python train.py --n_layer=13 --n_experts=8 --d_shared_expert=0 --router_score="sigmoid" --normalize_top_k=true --vocab_size=12576 --norm="layernorm" --norm_place="pre" --tie_embeddings=false --init="trunc" --warmup_steps=200 --final_lr_fraction=0.05 --dataset="wikipedia_en"
Below are experts of layer 10 (counted from 0) of a mixture-of-experts language model. Rows are named up (a neuron's input weights, with its number) and show model dimensions 96-191. Each number is 50 + 10 x the weight over its row's rms, rounded and kept within 0 to 99.
Before each expert's rows: "mostly gets" lists some tokens that are sent to it at least half of the time. This comes from a sample of Wikipedia text that the model never trained on.

# expert 7
mostly gets: "ach", "ay", "ah", "z", "is", "uc"
up0:60 54 74 52 52 54 41 29 52 54 48 60 54 46 37 57 41 50 63 58 69 62 42 25 60 31 42 61 31 40 53 47 52 55 48 52 64 56 59 47 52 25 50 51 64 45 54 60 54 38 55 51 59 57 64 61 47 42 45 52 67 47 39 33 44 46 37 50 39 41 51 58 46 43 44 60 37 59 45 37 55 59 70 55 27 32 40 37 55 53 42 50 55 64 43 61
up1:48 53 37 48 60 48 45 45 44 62 45 58 45 19 40 63 45 66 48 49 74 41 49 35 36 43 51 29 50 44 45 58 46 47 39 37 53 53 50 43 53 39 49 41 51 55 40 53 57 65 49 52 41 63 38 45 44 43 59 31 50 57 61 45 48 50 46 54 56 60 44 44 51 48 43 72 46 49 78 33 42 58 57 46 52 48 61 53 42 61 57 64 47 53 53 40
up2:52 51 48 35 61 61 43 50 56 43 49 55 58 58 39 62 46 57 53 52 59 39 53 60 55 50 53 43 79 29 47 57 67 38 38 57 36 51 39 55 58 56 39 59 49 43 49 65 37 62 70 37 48 51 55 44 56 34 65 49 54 47 51 55 52 38 46 53 49 69 50 53 54 35 52 60 45 49 68 62 48 62 62 34 52 63 28 63 46 55 46 50 51 55 33 57
up3:45 70 53 46 59 39 35 63 50 51 44 40 50 42 52 49 38 60 51 61 48 37 36 50 28 48 39 40 64 55 37 40 65 38 60 52 36 44 39 34 52 62 55 50 58 65 46 54 63 50 56 69 44 53 30 52 43 47 50 41 66 45 57 40 53 56 43 36 38 52 29 50 44 56 53 57 47 48 58 42 62 49 46 42 62 51 47 34 53 58 35 48 34 41 72 42
up4:35 46 42 54 53 42 73 56 53 50 57 47 47 52 53 52 55 33 54 47 30 47 43 43 55 39 51 52 42 59 52 40 44 45 40 66 57 36 44 45 62 52 36 33 37 63 47 52 63 53 39 47 58 54 34 48 56 50 51 44 52 30 50 50 49 52 41 38 49 47 36 58 51 51 41 43 46 56 42 55 49 53 41 64 53 52 64 44 45 56 46 53 50 44 39 62
up5:69 61 38 54 33 58 60 43 37 37 60 39 60 39 24 53 63 45 55 63 56 26 44 49 39 33 51 46 39 47 60 53 45 37 55 53 59 53 49 49 55 59 43 57 55 44 62 70 49 44 61 44 45 34 67 47 41 56 59 37 52 55 58 50 49 51 34 65 30 56 46 45 58 48 49 54 53 68 62 42 31 63 47 67 50 47 60 52 45 34 53 42 53 47 48 52
up6:59 51 59 42 51 57 46 51 63 46 61 43 51 47 48 38 51 54 45 37 36 59 58 62 44 60 52 40 59 38 40 63 54 47 66 46 57 39 55 52 73 57 44 41 44 36 50 44 63 59 59 20 32 51 47 34 59 36 54 33 43 54 41 70 49 47 45 72 26 55 36 51 46 41 56 50 40 51 49 48 48 35 56 55 51 44 48 39 57 68 47 67 42 61 58 61
up7:45 70 65 44 47 37 41 33 53 41 55 28 58 42 39 54 44 49 47 56 41 41 41 47 35 48 50 46 40 54 46 59 38 44 69 62 44 72 42 58 36 50 54 50 64 44 62 54 48 47 46 62 56 55 73 44 41 40 53 42 48 60 60 55 51 41 65 39 52 54 53 58 56 73 70 48 60 58 52 55 51 59 60 48 33 51 46 67 57 58 38 38 49 54 66 60

# expert 4
mostly gets: "'", "September ", "March ", "April ", "October ", "July "
up0:38 44 63 44 44 45 36 47 56 52 50 41 43 33 37 69 56 72 57 36 49 55 51 49 65 46 67 56 57 40 55 51 76 38 36 32 45 41 63 57 51 38 35 65 48 64 58 39 56 52 65 34 76 43 57 57 48 49 50 51 37 41 53 42 46 50 53 52 56 50 50 52 56 51 37 41 48 45 64 61 65 45 36 42 63 31 47 42 45 62 55 48 58 54 36 61
up1:43 67 52 51 53 47 56 31 58 58 48 41 61 57 53 74 41 62 56 39 36 53 64 43 63 46 64 58 49 56 59 54 54 52 41 61 47 43 42 65 48 30 66 44 48 40 44 61 47 51 28 47 57 46 36 54 63 46 62 54 50 63 68 44 43 60 56 61 54 40 53 42 57 38 46 57 43 58 38 53 46 66 51 62 56 70 70 53 56 28 39 57 51 37 39 32
up2:68 65 56 59 67 48 47 54 43 55 70 63 57 46 37 57 54 38 71 45 76 33 46 41 56 39 46 43 49 40 53 73 47 61 38 50 39 47 43 71 34 51 53 47 33 52 49 63 39 23 43 61 53 40 45 48 66 35 47 71 59 56 63 39 45 62 32 42 53 40 75 52 53 49 52 37 58 57 55 35 40 55 42 55 47 56 45 35 27 54 37 55 47 43 40 52
up3:58 48 45 46 57 55 48 61 40 60 37 45 43 43 55 65 44 40 55 66 50 46 49 34 64 43 53 62 73 71 42 68 44 47 39 60 48 54 38 36 39 45 59 52 40 39 53 72 42 50 69 44 50 48 62 42 61 59 47 45 54 71 53 34 25 46 62 56 65 67 64 42 53 58 62 47 40 41 49 66 33 55 42 39 63 62 44 68 43 53 48 37 49 59 47 50
up4:51 64 60 49 45 52 51 34 66 63 59 36 46 50 52 41 54 42 37 45 57 46 36 28 48 53 59 49 48 46 47 70 47 51 44 57 56 51 47 53 47 32 50 36 47 65 47 67 35 53 50 42 51 53 38 44 73 34 47 58 42 33 31 65 47 47 54 46 49 46 60 54 49 51 45 47 50 47 37 63 50 50 58 90 61 45 62 61 44 47 62 38 52 30 61 49
up5:57 45 51 47 44 62 35 65 58 61 43 66 46 51 54 53 58 45 69 30 28 45 69 58 41 53 37 36 38 46 60 63 62 44 60 48 65 54 59 39 45 44 76 49 40 51 39 36 49 42 47 44 55 52 57 62 49 43 47 48 46 64 65 42 46 59 44 43 42 40 44 33 43 69 66 52 39 43 52 45 67 61 49 61 45 52 25 34 46 61 53 35 48 42 45 46
up6:50 52 44 33 47 71 42 63 50 56 49 41 71 40 63 43 46 43 55 47 38 45 45 39 48 61 46 45 67 43 45 35 47 60 53 38 49 65 57 57 64 62 52 48 51 38 49 56 53 57 59 64 44 53 47 32 52 67 54 45 55 53 47 38 41 46 61 68 62 53 61 66 53 49 62 57 36 49 56 64 48 56 51 53 56 53 40 49 50 42 76 49 58 43 54 59
up7:38 48 73 56 49 51 60 61 41 39 31 54 52 54 52 50 61 59 44 43 31 41 53 42 52 53 52 41 62 46 51 46 46 61 51 47 54 43 38 55 61 42 46 45 44 41 50 50 48 41 60 69 62 54 48 46 63 33 48 34 51 56 47 54 42 57 61 45 62 53 39 54 43 31 47 27 56 53 46 54 46 51 73 40 53 64 51 48 59 63 32 33 53 42 47 52

# expert 6
mostly gets: "|", "201", "200", ",", "202", ")"
up0:30 59 48 33 42 61 43 39 69 63 50 47 61 61 44 57 50 49 65 45 47 48 50 42 42 33 50 56 51 51 43 34 55 50 47 47 58 54 39 44 43 45 50 52 57 46 39 47 51 68 62 44 56 52 53 44 51 61 38 29 37 63 55 54 29 68 35 56 53 53 47 56 42 44 70 49 38 52 32 48 35 67 48 47 52 39 47 42 49 42 50 58 54 55 52 53
up1:57 60 36 46 59 34 47 53 47 52 44 61 37 49 58 50 44 54 56 55 34 56 45 45 48 49 40 55 39 52 34 49 44 59 63 41 57 52 53 45 39 31 44 57 62 50 40 49 56 61 50 52 52 42 43 45 60 58 56 49 51 53 40 41 52 34 54 78 53 47 58 46 35 53 61 53 65 50 49 33 47 57 34 50 53 46 66 55 41 41 53 53 62 64 39 49
up2:62 29 31 50 46 57 78 33 74 58 56 35 59 40 50 50 57 44 53 40 59 39 32 60 45 61 61 34 61 40 45 82 60 41 61 39 44 60 44 63 44 57 28 34 52 58 58 43 70 48 43 54 52 39 56 35 46 57 45 58 31 52 40 47 50 55 44 56 44 51 38 46 65 68 40 38 43 57 48 46 39 60 38 56 40 45 42 61 75 56 48 44 49 34 47 52
up3:61 52 50 29 50 68 61 49 54 63 40 34 43 47 39 55 59 57 38 55 48 43 67 62 50 67 58 58 67 42 52 50 60 53 39 36 49 42 66 47 26 61 68 58 50 44 41 32 15 48 46 55 55 54 36 53 45 44 53 73 54 59 51 45 57 59 58 44 41 53 43 47 41 53 37 48 47 45 55 43 51 58 53 45 58 59 58 60 47 49 24 41 52 36 37 40
up4:40 44 48 45 61 61 56 49 65 57 35 51 57 42 72 44 64 55 49 47 45 47 60 67 52 57 47 35 48 59 55 65 43 36 54 68 55 68 50 50 39 71 35 54 33 50 44 62 45 60 42 31 59 67 46 52 56 47 37 67 55 39 47 47 45 63 40 38 36 36 50 48 55 44 53 65 52 48 64 49 56 45 69 45 36 59 44 65 45 46 56 44 45 43 40 51
up5:52 28 59 21 46 59 44 54 52 48 54 48 34 58 49 72 64 52 29 67 59 50 58 41 50 41 25 54 67 57 45 43 56 55 49 53 63 62 31 64 44 49 52 63 56 35 47 48 48 62 52 57 50 42 34 55 43 58 35 57 56 47 35 71 62 61 36 59 58 53 49 53 44 29 50 47 51 38 52 47 54 53 52 38 63 62 43 64 74 37 48 33 49 38 62 52
up6:41 53 55 44 47 69 38 36 34 48 43 59 42 42 55 41 35 43 32 42 64 58 66 47 49 58 45 47 48 64 56 31 44 35 53 53 40 60 66 41 42 45 66 55 59 50 25 48 48 45 54 34 48 64 41 55 41 46 67 40 50 54 77 56 53 48 63 45 53 56 64 60 49 55 49 45 60 35 50 34 45 45 38 42 47 61 40 56 66 53 71 29 61 58 54 65
up7:42 41 62 28 70 23 49 57 51 43 61 65 40 55 58 50 61 39 45 31 35 38 56 45 34 55 39 44 36 58 61 40 61 39 46 62 49 59 55 34 52 41 59 39 55 34 66 54 34 53 48 71 52 66 47 45 54 43 54 52 78 47 45 59 50 28 42 44 40 54 42 58 61 51 35 42 64 54 41 40 67 53 47 45 47 24 34 58 49 41 38 56 45 56 65 44

# expert 1
mostly gets: "\n\n", "United ", "American ", "University ", "John ", "== "
up0:64 54 43 58 41 51 66 74 63 23 54 52 41 47 31 60 52 29 64 38 48 65 51 55 42 42 36 38 45 65 47 57 67 49 57 50 42 40 67 58 36 53 38 50 52 53 53 33 45 59 52 69 48 59 48 46 40 62 33 48 37 51 51 64 48 51 53 47 52 78 65 47 56 52 62 66 45 41 46 46 43 56 31 50 42 61 49 60 59 61 55 47 54 43 56 66
up1:38 65 39 64 40 56 63 39 45 49 37 52 33 67 54 45 29 52 51 61 57 52 69 61 47 41 60 48 44 69 53 49 40 38 66 64 61 38 45 67 32 53 43 52 53 65 61 42 56 34 57 51 36 55 38 50 43 63 66 36 36 39 57 58 40 48 56 40 39 53 61 55 49 60 54 55 42 39 52 56 56 58 43 41 72 53 42 74 52 47 57 44 43 67 51 47
up2:62 52 62 41 40 49 58 50 51 56 52 68 53 37 54 49 63 60 43 65 33 48 58 52 67 35 62 65 58 46 52 64 37 39 54 56 68 50 52 58 39 28 53 39 39 57 52 33 45 47 35 49 47 52 56 51 50 38 61 42 33 60 51 49 45 53 48 57 61 37 46 55 49 57 51 69 55 62 58 53 41 61 60 43 49 45 45 31 40 45 58 59 47 78 41 46
up3:40 61 54 48 30 37 49 67 54 54 47 59 43 42 53 55 60 41 64 67 46 53 51 37 53 54 42 41 51 55 53 59 35 53 43 38 50 31 44 58 47 52 59 59 47 63 52 62 36 34 52 58 41 47 53 48 42 53 61 61 30 51 49 58 45 44 43 26 49 69 66 34 46 41 48 59 45 46 52 38 38 48 63 46 57 48 28 40 41 55 54 56 56 60 54 50
up4:44 48 54 52 61 43 41 48 64 26 42 58 49 63 54 41 58 45 51 48 48 57 51 56 75 55 53 47 52 55 52 59 29 45 38 65 37 51 50 60 33 57 42 53 45 45 56 38 51 47 48 53 47 51 62 57 52 45 64 42 48 30 58 60 49 39 74 61 63 40 56 42 61 46 62 67 56 52 38 47 45 45 54 40 47 48 61 43 43 52 61 31 53 44 35 46
up5:54 50 53 44 44 53 47 39 45 35 40 61 53 35 46 31 64 61 50 53 56 48 37 57 61 60 45 52 59 49 39 42 50 46 45 44 54 48 54 67 60 56 29 43 39 46 62 46 52 36 48 62 44 51 54 45 57 50 48 63 50 39 44 40 21 59 32 55 47 46 49 47 56 41 50 52 51 64 41 66 36 65 53 29 54 49 38 45 54 40 44 44 45 39 55 62
up6:55 54 54 53 51 49 54 52 44 52 51 56 43 42 63 47 40 42 53 45 47 49 48 49 65 43 63 63 66 83 52 62 50 40 55 41 54 42 46 50 42 53 31 24 66 56 12 66 44 40 55 36 53 35 41 52 44 52 54 55 47 59 38 48 55 65 64 47 46 65 47 48 50 50 57 51 55 28 51 54 43 44 45 50 56 47 54 67 49 49 52 48 43 36 59 42
up7:53 58 31 70 69 46 49 45 36 58 56 37 45 44 58 76 48 47 67 47 61 37 56 53 65 49 54 51 59 63 62 60 49 51 31 64 36 44 65 48 42 34 46 45 46 53 22 43 47 34 47 45 34 57 40 65 64 30 53 63 57 34 57 58 35 53 45 59 53 40 43 56 51 52 55 78 43 51 66 46 39 60 57 39 57 49 46 47 53 58 65 47 39 47 50 45

# expert 5
mostly gets: "tion", "dis", "ation", "years", "ian", "mon"
up0:41 40 45 56 48 50 53 63 66 58 59 52 39 63 54 51 74 35 52 53 69 61 34 65 43 43 65 30 58 46 48 67 62 40 62 61 45 36 38 42 44 37 51 69 55 57 45 62 52 33 54 49 60 62 72 54 67 55 41 44 51 61 49 72 46 52 65 35 51 33 53 51 46 44 55 62 45 38 36 42 50 45 44 31 47 33 44 56 71 56 51 38 43 43 38 60
up1:68 33 38 51 41 44 33 50 62 59 41 70 47 40 58 58 65 41 48 63 57 55 61 45 46 48 60 42 47 35 45 43 68 45 43 55 50 32 76 37 47 34 46 48 39 46 41 51 60 41 50 38 47 50 57 58 54 54 53 52 52 66 59 49 44 67 56 45 47 62 51 51 48 46 72 46 54 54 59 72 63 52 76 48 57 65 42 62 40 49 25 48 48 61 45 46
up2:59 46 50 40 55 48 46 45 40 60 55 51 59 44 59 43 50 43 56 46 57 48 52 53 50 28 49 35 43 67 51 46 65 62 60 33 33 46 35 45 54 40 53 51 46 65 51 54 36 56 46 50 43 56 43 60 49 42 40 27 59 49 51 53 49 63 34 31 43 55 60 41 53 50 77 45 34 49 40 44 35 49 54 67 69 37 46 66 73 45 37 50 63 52 47 52
up3:55 58 48 50 58 64 41 39 51 31 50 70 44 39 56 54 41 56 35 47 58 34 51 55 46 57 27 36 52 40 57 53 53 38 65 37 59 24 53 65 53 51 59 52 59 61 60 43 19 50 68 57 43 38 37 53 69 29 43 32 51 56 62 55 40 62 50 48 55 68 49 61 48 48 47 43 59 60 34 43 51 44 40 69 68 48 58 46 54 57 30 53 38 40 61 46
up4:55 67 42 37 48 57 60 54 53 59 71 53 52 47 53 66 56 75 41 50 46 43 45 41 55 51 61 56 55 40 43 52 54 39 70 60 44 56 63 51 66 56 33 58 51 31 58 65 52 66 59 44 42 57 57 83 39 62 37 68 46 52 55 45 34 45 65 49 45 44 69 56 39 36 43 54 51 59 56 55 53 37 48 58 65 38 51 61 58 32 52 46 56 63 49 52
up5:49 54 47 33 65 42 46 37 58 55 50 44 47 47 50 48 46 31 61 47 42 36 40 40 49 26 48 49 60 44 44 47 55 41 43 52 55 49 37 58 31 55 55 47 61 47 57 43 41 57 35 57 41 31 41 51 46 55 66 58 54 56 58 50 24 50 62 60 57 52 43 40 51 48 40 35 44 53 39 49 42 67 38 59 47 55 53 50 53 63 57 47 28 55 42 57
up6:51 37 46 48 62 60 63 52 41 51 58 76 54 72 52 38 36 34 66 29 57 48 26 65 53 58 47 38 43 58 49 66 52 60 54 63 34 58 46 55 32 55 51 25 44 43 36 53 45 31 53 58 48 53 41 59 31 46 53 60 48 49 56 51 49 73 61 44 44 59 60 43 52 65 51 44 53 40 67 63 45 42 32 51 35 42 41 65 41 55 42 53 55 55 34 60
up7:41 41 53 35 53 54 47 52 43 46 50 51 46 49 60 46 49 69 65 46 52 50 48 42 51 46 39 51 74 50 44 43 37 51 47 32 47 49 70 43 42 62 50 63 41 51 49 50 49 51 47 61 49 57 50 48 49 43 49 43 57 46 69 47 44 44 36 51 34 60 59 43 54 48 60 52 56 60 43 46 40 42 31 54 45 46 28 45 56 48 51 39 38 55 43 34

# expert 0
mostly gets: "known ", "ation ", "released ", "used ", "such ", "ations "
up0:42 52 46 39 45 44 57 58 45 53 75 50 47 52 42 48 48 51 55 60 36 41 37 49 45 37 54 54 60 44 59 51 55 62 61 51 47 60 42 51 44 61 33 47 63 49 36 45 50 61 56 52 49 61 42 53 46 56 47 59 48 39 51 63 43 42 31 46 60 54 65 46 65 49 48 34 36 68 38 40 29 52 48 55 46 51 43 56 45 43 54 57 50 38 57 46
up1:54 54 56 47 64 30 74 57 55 19 54 53 45 33 56 57 41 40 54 59 40 54 53 44 35 52 49 39 57 31 63 43 49 54 39 50 51 59 58 26 41 51 42 63 56 51 59 56 51 52 69 42 50 61 65 51 48 38 48 56 39 43 59 48 47 45 39 60 43 40 67 40 49 45 65 52 34 47 56 63 45 50 56 53 64 50 48 50 52 46 65 53 49 57 37 51
up2:48 50 43 49 53 46 42 62 51 40 71 33 39 46 36 48 37 58 51 48 43 53 58 45 39 47 55 39 52 70 56 45 71 48 55 53 45 34 44 52 50 56 51 47 58 53 51 41 48 56 57 48 51 56 51 63 60 59 52 44 65 49 60 58 51 52 38 46 54 42 39 54 48 54 48 61 33 61 32 31 62 41 43 54 57 56 42 71 57 28 35 60 33 39 61 50
up3:47 40 49 41 28 47 63 39 59 44 53 47 57 56 56 53 47 49 44 49 28 38 55 60 48 58 48 51 42 63 47 46 30 49 57 58 59 61 60 59 54 63 36 37 53 46 54 60 34 42 52 44 35 39 40 75 73 53 43 38 54 26 40 45 53 45 40 60 54 57 37 39 43 45 70 50 46 47 30 40 58 48 52 59 52 51 55 51 39 43 47 62 43 71 45 46
up4:41 67 72 30 63 61 37 53 47 65 65 59 36 59 59 40 51 59 56 61 61 40 61 43 38 46 53 52 51 47 49 46 65 55 43 61 41 51 59 41 33 35 49 55 29 46 58 64 53 58 53 50 62 39 41 67 48 53 51 57 57 60 56 50 73 64 37 39 65 57 50 38 63 52 81 59 48 47 46 43 32 37 58 50 55 55 50 45 46 40 26 51 41 35 51 48
up5:53 55 52 53 62 58 65 45 47 59 45 42 56 40 34 67 43 60 51 59 71 42 37 48 49 43 50 34 31 29 42 59 34 52 67 45 49 43 64 52 42 66 70 43 68 42 56 44 65 46 46 39 37 47 38 19 52 50 40 66 35 44 49 60 43 47 43 55 33 48 54 66 50 47 50 52 61 59 51 40 49 61 49 58 62 61 58 51 36 47 56 35 65 71 47 56
up6:43 43 30 61 42 62 43 60 59 64 52 52 58 41 26 54 45 52 58 54 47 72 47 59 38 40 58 47 60 59 32 54 56 67 34 55 47 59 53 55 49 42 64 47 56 43 37 50 49 46 58 54 49 48 61 53 45 65 48 54 46 56 50 66 38 63 49 37 43 42 41 27 60 36 52 48 51 67 63 45 41 49 67 52 56 59 49 52 53 33 55 49 47 39 62 49
up7:60 50 54 38 56 55 49 26 51 49 55 49 42 58 71 52 65 49 66 49 44 45 65 68 40 38 57 55 53 45 64 13 54 24 67 46 35 50 39 45 60 34 51 60 32 53 68 37 67 50 52 50 56 54 35 32 57 51 53 56 47 55 43 48 58 67 32 37 69 49 42 43 57 53 63 32 45 46 60 39 57 45 50 52 59 59 25 42 55 43 42 66 42 54 58 42

# expert 3
mostly gets: "which ", "He ", "been ", "have ", "they ", "was "
up0:31 39 48 67 49 59 36 46 57 63 58 58 60 54 53 50 44 58 47 35 48 30 53 61 53 44 64 40 46 53 58 42 43 33 45 85 44 30 59 45 31 53 53 54 55 60 59 63 39 41 64 41 59 52 47 43 49 69 56 55 60 43 47 56 50 43 35 59 63 43 71 57 50 62 52 74 26 53 49 46 43 57 56 49 48 58 39 38 52 39 49 52 37 51 45 44
up1:48 32 34 49 43 61 52 46 40 44 55 48 50 63 52 41 47 56 50 58 44 56 59 45 37 53 53 60 30 37 63 43 57 63 58 59 50 43 80 53 58 58 66 26 62 38 49 56 28 27 43 40 67 62 42 45 50 59 44 53 58 42 50 48 59 38 51 60 49 46 38 38 48 32 54 42 57 60 61 44 45 52 60 50 63 69 54 33 49 63 37 52 54 62 46 39
up2:43 60 56 46 62 42 46 48 33 50 49 61 44 51 62 40 37 48 60 65 32 46 54 40 51 46 53 50 53 63 38 57 56 42 58 48 55 37 37 48 55 54 55 45 53 47 49 53 51 46 36 48 62 49 51 43 39 53 78 46 56 46 53 30 55 46 65 46 30 50 70 46 62 41 36 51 53 58 55 69 58 56 48 48 69 41 56 41 74 46 51 28 65 49 48 40
up3:42 48 43 73 52 49 63 49 47 62 48 50 42 37 30 44 75 58 41 58 63 52 57 53 53 64 58 48 71 61 53 47 38 50 41 68 39 33 57 46 62 38 51 56 40 67 64 54 46 46 65 46 49 44 49 44 54 73 66 59 47 59 68 48 52 53 35 52 58 43 42 48 58 51 62 53 56 61 60 63 46 43 39 56 64 72 47 40 50 32 29 53 72 49 64 58
up4:54 58 45 57 65 53 39 57 44 61 62 43 37 48 18 44 52 51 40 45 61 49 46 44 44 68 54 42 52 33 48 49 66 32 42 71 60 39 45 51 62 32 62 49 48 53 47 43 47 36 33 51 44 33 59 43 63 52 50 43 55 38 45 52 36 62 69 43 69 37 54 48 25 62 55 52 50 35 58 67 34 62 66 48 65 60 47 44 52 44 38 44 59 57 39 54
up5:52 49 55 37 56 45 48 44 59 65 63 63 40 55 49 44 56 56 54 41 49 53 63 55 30 51 43 59 58 43 28 48 53 59 35 45 58 44 34 39 43 46 55 35 46 39 52 49 33 41 54 52 47 53 61 39 44 42 54 51 79 48 55 62 47 69 59 51 40 55 57 57 51 55 38 41 43 47 39 48 61 48 42 16 43 41 42 42 50 33 34 47 55 46 51 49
up6:59 50 49 50 61 66 46 40 45 33 47 39 42 59 47 53 62 49 62 50 48 65 42 49 46 40 43 48 28 41 50 52 51 45 63 49 37 46 53 62 53 30 48 46 58 52 65 32 48 50 36 58 58 41 50 47 49 56 51 60 44 41 63 52 51 28 55 43 52 36 47 44 47 58 40 57 64 55 54 46 46 63 60 45 65 57 39 46 62 78 63 46 45 39 51 45
up7:44 56 55 50 63 41 63 40 39 38 43 48 54 44 38 57 53 54 55 43 48 39 38 32 28 55 56 57 55 42 64 44 48 44 61 58 44 57 60 40 62 52 49 37 46 60 35 61 50 38 53 63 53 34 51 58 64 51 61 46 50 67 41 55 40 51 53 64 56 54 50 50 51 58 35 57 57 52 70 56 73 54 52 52 55 52 37 59 50 39 44 54 49 32 45 57

# expert 2
mostly gets: "the ", "their ", "his ", "new ", "second ", "The "
up0:64 52 49 23 55 74 63 39 52 44 43 39 39 39 60 36 34 31 56 48 53 40 64 63 42 32 58 67 48 37 46 47 53 50 51 44 43 67 42 42 61 43 28 41 35 79 56 53 53 46 39 54 66 50 60 52 42 49 48 54 40 22 54 44 58 47 47 47 40 47 45 52 50 35 39 55 48 51 54 57 52 53 43 66 44 37 37 56 45 57 32 52 55 49 59 65
up1:40 40 76 51 45 63 58 38 28 48 52 58 46 45 54 58 56 44 58 65 71 54 45 42 38 61 46 37 45 60 58 47 39 64 55 43 55 47 46 41 40 55 34 44 65 48 46 35 41 49 59 46 43 55 41 28 36 45 65 46 53 51 46 35 57 43 57 35 33 56 52 54 49 62 52 68 68 53 68 45 44 59 64 37 64 56 41 42 48 64 53 57 50 45 56 46
up2:50 51 44 62 47 34 35 61 49 55 35 56 22 47 42 63 44 39 48 49 40 49 44 45 40 56 53 35 39 68 59 48 43 57 67 36 55 55 45 51 43 54 43 48 59 43 57 66 57 54 59 43 56 50 53 46 62 48 44 40 46 50 61 51 56 46 28 31 46 48 32 36 40 50 42 27 30 31 57 39 53 51 45 28 54 60 40 56 50 41 50 46 54 39 47 40
up3:37 51 28 49 46 29 57 45 56 49 38 52 51 53 41 45 44 50 37 54 53 43 42 57 50 46 57 49 43 58 50 64 36 42 48 46 57 55 40 60 47 50 52 52 33 40 41 47 54 58 50 54 48 44 65 38 41 49 53 37 51 36 47 41 33 35 49 46 61 58 65 53 48 60 69 61 50 59 41 44 53 58 39 45 52 49 48 48 52 48 44 72 62 57 57 45
up4:60 43 26 41 40 45 56 61 58 48 41 52 51 62 49 48 36 48 51 63 52 48 50 62 33 38 52 34 35 44 71 67 53 62 42 69 55 58 63 53 71 45 38 54 43 49 43 31 67 55 54 31 57 42 67 53 61 54 27 41 39 53 67 53 54 36 49 39 48 50 56 52 45 54 52 49 58 52 26 52 56 56 54 54 65 50 53 43 41 30 42 49 57 38 51 56
up5:49 40 54 43 29 63 59 53 51 68 58 43 56 48 47 46 43 67 37 37 63 54 58 52 50 42 53 56 33 52 44 60 39 55 34 54 16 46 57 49 64 42 55 41 42 55 49 65 38 49 65 46 50 57 64 64 65 54 33 40 50 52 59 40 56 46 59 63 51 43 50 56 45 64 45 64 30 48 55 35 39 40 53 68 63 55 44 57 47 53 58 58 31 41 61 55
up6:41 56 58 47 57 54 46 59 42 34 59 54 61 58 68 42 30 55 49 35 52 57 42 51 52 44 46 62 42 44 48 47 32 51 63 45 50 68 58 61 57 53 44 42 59 47 48 66 44 54 47 33 68 58 55 46 54 58 41 58 51 62 49 44 54 53 56 57 42 67 56 36 47 40 51 40 60 65 64 41 57 38 53 47 36 54 56 51 43 46 55 42 54 42 57 66
up7:41 48 52 32 49 48 50 48 54 50 55 39 41 60 63 50 36 58 41 57 54 52 68 37 60 74 52 71 45 46 38 38 60 40 54 21 65 60 64 40 22 34 39 39 49 43 48 56 50 58 31 40 34 61 49 56 53 58 40 56 53 44 53 64 60 44 48 71 40 50 42 32 61 32 50 41 36 58 55 73 56 81 60 50 45 42 45 58 63 39 52 55 53 45 55 38